Weights of a small mixture-of-experts language model, trained from scratch on English Wikipedia: 13 layers, width 384.
Below are experts of layer 10 (counted from 0) of a mixture-of-experts language model. Rows are named router (the router's row for the expert), up (a neuron's input weights, with its number) and show model dimensions 320-383. Each number is 200 + 40 x the weight over its row's rms, rounded and kept within 0 to 999.
After each expert's rows: "comes after" lists some tokens at least twice as common just before its tokens as in all text. This comes from a sample of Wikipedia text that the model never trained on. Tokens count by the router's weight.

# expert 20
router,180,207,184,260,121,183,208,217,146,192,181,174,216,248,184,141,214,255,197,229,248,261,198,179,271,181,134,256,177,246,171,194,193,240,201,233,131,222,173,217,264,185,80,166,130,247,225,167,95,215,187,233,185,223,224,239,195,203,156,233,192,193,220,257
up0,187,161,201,240,285,179,243,246,176,172,195,223,163,238,161,196,202,167,207,208,206,203,166,229,235,194,202,167,155,280,186,197,170,252,197,185,223,224,221,188,166,159,173,147,211,189,153,205,197,236,286,147,229,220,234,157,214,233,223,160,209,142,190,145
up1,316,155,206,208,193,148,225,215,195,135,164,310,214,229,225,212,197,179,182,144,215,275,260,181,137,117,268,183,189,192,221,201,172,203,156,187,205,261,230,234,199,195,201,151,203,134,189,241,130,227,196,156,223,175,251,193,228,157,167,249,252,193,250,242
up2,196,201,254,199,226,271,200,226,242,190,227,224,164,144,249,204,184,193,232,184,206,198,132,189,181,182,169,244,210,227,208,140,242,165,187,177,221,203,242,283,216,170,196,162,237,196,267,145,155,191,160,251,237,154,250,231,202,169,215,248,234,199,123,148
comes after: "\n", "==", "°", " /", "See", "born"

# expert 30
router,181,213,181,194,222,243,237,155,285,250,148,176,263,189,193,192,165,234,219,216,184,253,201,208,305,231,133,265,143,230,140,249,252,212,222,251,214,269,195,193,132,242,233,196,179,187,178,221,211,271,213,277,165,261,229,153,128,220,244,217,202,281,181,195
up0,205,291,248,260,167,211,197,238,246,186,183,210,153,207,178,212,167,172,153,178,255,184,130,245,213,188,218,228,175,154,252,259,165,229,202,172,224,130,180,180,222,124,200,202,161,221,210,197,136,199,202,152,284,154,176,326,215,211,171,199,175,209,192,204
up1,184,183,166,185,290,250,169,220,183,213,221,192,182,187,191,165,226,153,150,211,173,190,159,162,214,245,218,193,186,158,236,191,139,183,179,204,216,297,230,227,200,234,250,163,219,195,216,226,340,128,247,184,214,247,248,143,262,269,244,195,193,210,166,220
up2,201,142,173,221,250,257,269,213,224,174,199,233,219,186,214,233,205,183,225,166,144,197,207,221,198,141,201,250,229,163,169,256,199,122,299,238,258,236,136,225,115,241,229,175,187,187,168,179,196,124,189,165,114,285,173,303,262,242,226,225,177,244,205,158
comes after: "\n", "-", " under", " by", " served", " as"

# expert 29
router,225,252,236,203,260,225,231,125,170,304,189,193,169,159,173,219,240,166,174,225,198,210,186,200,185,202,176,116,169,183,169,178,189,246,232,211,222,261,274,185,233,197,191,183,258,245,202,186,204,151,212,206,170,210,197,193,251,262,266,221,198,192,131,271
up0,259,227,225,229,232,209,229,226,245,171,188,193,158,190,297,255,247,231,131,243,216,180,169,273,219,205,149,195,138,225,166,171,233,199,170,194,185,235,225,156,213,196,184,146,164,209,203,188,215,199,232,158,254,209,170,168,169,201,221,167,241,247,211,184
up1,175,190,200,257,230,198,256,244,281,245,291,217,217,173,191,264,163,179,256,203,177,172,166,299,228,144,134,186,130,233,215,208,170,183,148,82,273,181,196,201,192,160,174,282,230,193,228,180,253,243,225,219,283,234,141,200,206,239,203,209,133,245,232,133
up2,217,260,200,184,267,161,155,196,241,122,177,233,190,249,231,205,162,187,219,202,221,139,165,211,183,204,168,208,207,253,268,237,120,175,180,203,303,206,199,193,168,212,184,191,150,187,236,213,176,187,190,214,198,178,222,290,215,198,163,195,152,263,198,182
comes after: " the", " of", " a", " to", " and", " by"

# expert 7
router,177,131,177,190,147,254,206,201,191,195,205,180,197,219,214,219,162,278,222,303,214,236,250,216,366,195,144,175,189,222,277,147,238,205,245,214,218,164,117,182,213,215,247,235,228,180,215,184,200,243,196,230,258,208,189,205,214,177,134,186,229,257,193,179
up0,192,158,173,185,206,220,166,252,231,239,183,205,160,220,211,212,203,137,188,181,180,144,151,222,193,175,161,116,196,184,176,194,187,198,170,118,322,190,192,205,158,136,132,237,167,281,199,173,230,192,208,202,168,187,236,221,217,181,215,225,187,190,191,193
up1,181,180,152,180,214,143,180,219,188,219,199,184,138,154,212,207,202,195,180,216,214,200,155,188,190,215,222,202,328,215,146,266,168,182,210,219,269,165,165,176,189,140,156,212,265,229,246,188,225,209,202,202,252,114,212,225,234,224,165,160,128,268,186,224
up2,154,185,212,201,229,258,207,222,217,279,214,164,254,165,188,219,168,174,218,200,209,230,226,141,277,198,197,178,200,156,148,200,162,195,172,206,186,222,112,296,196,206,187,176,126,148,180,131,233,217,227,207,215,220,222,174,199,231,241,196,230,189,149,213
comes after: "\n", " of", " at", " to", " with", " as"

# expert 1
router,167,218,162,203,281,192,233,249,227,194,110,233,208,167,225,133,204,228,165,246,208,177,120,200,190,171,187,156,217,233,218,200,190,141,231,174,191,243,170,193,217,221,197,244,205,173,184,157,235,195,154,167,215,208,137,229,153,224,222,195,226,303,224,210
up0,172,167,239,107,180,223,96,252,205,146,228,213,170,125,169,192,170,151,241,165,244,206,213,190,281,208,153,159,226,160,178,277,177,141,242,162,181,148,124,205,256,116,159,215,128,165,191,218,179,218,142,164,210,203,158,226,158,251,234,172,176,201,159,275
up1,243,187,232,149,254,225,203,91,194,208,230,151,237,195,223,205,209,214,273,179,212,237,216,198,140,203,190,215,162,143,243,243,166,213,210,207,218,208,175,174,219,184,174,198,196,190,230,184,111,237,240,212,201,164,132,167,196,235,180,188,275,175,176,274
up2,214,181,165,184,244,191,166,201,222,195,224,218,172,145,187,211,168,151,174,181,177,163,210,216,198,168,192,170,223,174,199,260,194,149,208,211,196,225,173,163,235,213,131,228,127,128,176,207,191,251,203,202,201,217,182,235,202,277,248,180,221,185,190,211
comes after: " |", ".", ";", ",", ":", " ("

# expert 26
router,185,238,240,216,231,196,236,155,219,95,178,218,184,209,171,231,191,143,185,211,220,218,192,243,319,165,176,215,208,214,191,201,204,112,256,215,194,306,158,226,154,260,211,245,203,166,172,198,241,212,184,167,251,235,235,219,170,179,225,182,160,197,210,214
up0,200,200,197,185,226,194,208,222,222,192,226,228,225,239,197,326,224,267,237,191,184,250,184,178,210,256,160,199,190,176,228,232,104,183,215,169,129,213,215,192,171,155,179,220,224,136,201,152,158,260,209,222,167,223,181,205,99,167,118,188,206,228,202,315
up1,159,135,243,219,279,184,240,228,221,245,208,123,212,276,167,168,194,131,237,266,177,259,182,213,220,186,212,195,172,179,187,219,194,201,169,189,221,206,165,257,216,189,189,208,172,155,201,205,141,130,214,221,197,168,143,177,189,262,256,223,256,133,205,180
up2,198,161,182,156,299,175,149,215,207,247,169,281,179,228,207,205,208,224,217,175,161,218,188,203,179,172,193,167,169,160,102,207,179,252,233,195,191,169,235,125,206,190,151,157,207,186,202,190,222,176,177,192,220,138,186,225,209,247,205,225,222,178,167,250
comes after: "\n", " in", ".", " during", "–", " In"

# expert 4
router,221,193,143,219,236,247,163,233,223,232,210,258,171,238,173,214,194,250,200,240,211,178,317,178,217,192,231,179,163,241,124,217,158,193,141,162,150,205,197,198,235,227,211,126,267,168,200,168,231,233,191,151,156,207,228,218,208,132,189,242,180,284,254,110
up0,168,171,227,219,185,135,203,192,190,80,195,165,130,207,205,190,200,185,204,210,238,255,133,221,199,181,173,140,184,169,172,173,150,160,254,176,212,196,253,218,182,155,191,205,136,193,180,255,205,212,168,153,202,248,211,218,179,270,194,284,165,272,190,129
up1,188,121,166,272,249,116,254,147,225,179,173,245,184,161,197,195,185,41,208,194,181,220,223,143,217,238,183,243,216,207,151,209,125,245,169,205,168,265,220,213,189,215,223,148,185,68,283,158,105,191,204,204,273,226,209,216,285,218,247,221,136,243,179,214
up2,295,311,187,163,181,81,166,247,215,194,166,215,242,181,220,178,256,168,236,184,164,195,130,196,179,205,173,138,205,298,185,207,131,183,179,155,235,169,169,184,246,159,220,169,214,86,224,190,245,170,200,137,231,172,157,233,223,256,230,236,205,148,190,199
comes after: " |", " ", " 0", " 1", " 2", " S"

# expert 9
router,186,181,200,112,133,233,221,267,247,226,230,117,191,187,247,178,203,160,201,194,221,258,234,220,211,169,202,167,229,187,184,185,216,240,257,122,216,166,222,167,190,202,255,269,194,179,208,214,154,216,185,229,154,135,246,209,177,227,240,240,168,235,178,186
up0,176,203,159,204,237,175,158,257,140,201,197,171,122,265,161,249,257,218,113,242,266,255,193,192,240,211,161,211,160,210,241,148,188,199,217,209,245,256,152,245,170,192,200,179,193,207,220,198,180,172,206,191,237,208,184,147,244,162,164,188,201,204,187,256
up1,202,170,277,225,217,218,195,190,219,207,240,216,146,196,147,187,159,159,118,238,169,203,203,272,197,203,120,179,141,276,267,197,226,210,173,172,221,221,272,233,207,207,213,187,170,234,164,194,221,192,200,231,201,201,210,200,169,221,249,194,231,185,194,188
up2,191,184,195,179,180,235,215,193,145,217,185,113,297,178,156,205,165,256,254,258,318,253,197,194,183,142,232,123,139,123,248,203,120,214,254,214,222,257,197,243,206,224,204,140,138,253,250,198,168,195,149,136,169,223,198,158,216,211,213,182,193,262,221,134
comes after: " |", " D", "|", " P", " V", " L"

# expert 6
router,170,320,160,165,150,202,168,165,176,246,153,169,215,216,218,181,108,203,200,195,129,240,186,215,212,166,221,174,226,256,144,233,199,218,116,169,147,157,194,261,194,196,238,147,203,194,148,179,181,220,115,268,144,205,204,184,240,195,194,223,226,248,200,196
up0,161,150,243,214,214,128,218,238,217,171,129,206,191,180,183,238,163,214,200,168,216,227,240,106,196,296,198,193,196,247,257,179,208,156,271,185,191,242,186,253,153,233,141,187,144,211,230,98,177,221,194,223,230,132,192,246,150,248,179,91,219,168,159,192
up1,232,155,217,217,260,136,174,190,230,192,178,199,224,218,172,200,206,210,259,199,305,236,240,220,240,188,154,204,185,246,229,171,178,182,211,172,207,257,144,299,168,171,231,170,167,250,190,232,165,229,193,213,164,207,196,165,137,240,183,208,187,210,181,232
up2,262,184,222,256,208,240,210,231,295,190,203,221,216,215,175,173,199,215,229,247,171,206,233,192,212,191,141,194,172,257,226,207,225,147,202,201,181,192,233,218,247,197,194,235,272,171,183,121,161,205,164,195,215,222,204,153,188,225,219,167,165,252,192,189
comes after: "-", "|", " |", "–", "19", " ("

# expert 25
router,164,244,190,198,184,176,187,281,128,258,178,189,229,150,205,170,201,172,209,229,165,234,161,174,214,199,198,223,158,231,209,175,254,238,234,189,188,166,200,216,214,186,210,166,260,195,191,258,278,173,187,219,219,210,196,87,235,173,259,228,189,195,174,244
up0,215,223,217,195,211,175,213,223,182,219,208,196,212,199,214,239,235,138,260,190,210,163,196,258,193,209,183,275,183,210,236,172,172,206,222,236,240,213,204,102,215,158,228,179,286,166,221,241,173,189,181,192,191,163,117,181,274,244,269,273,211,241,137,196
up1,262,213,272,219,222,248,230,199,273,248,219,237,225,168,181,202,193,214,255,256,286,221,224,241,205,265,181,213,195,177,213,207,116,198,191,182,202,223,215,207,276,130,205,189,158,222,274,214,210,189,216,226,180,202,257,163,231,195,177,168,181,270,254,271
up2,192,229,215,248,199,193,215,215,189,196,286,194,240,148,186,214,219,216,209,215,137,206,184,204,247,211,79,225,216,187,287,230,190,227,232,212,149,212,196,212,192,134,165,211,167,111,198,182,200,222,220,200,229,198,228,243,240,146,281,114,260,177,222,133
comes after: " |", "\n", ".", ")", "==", ":"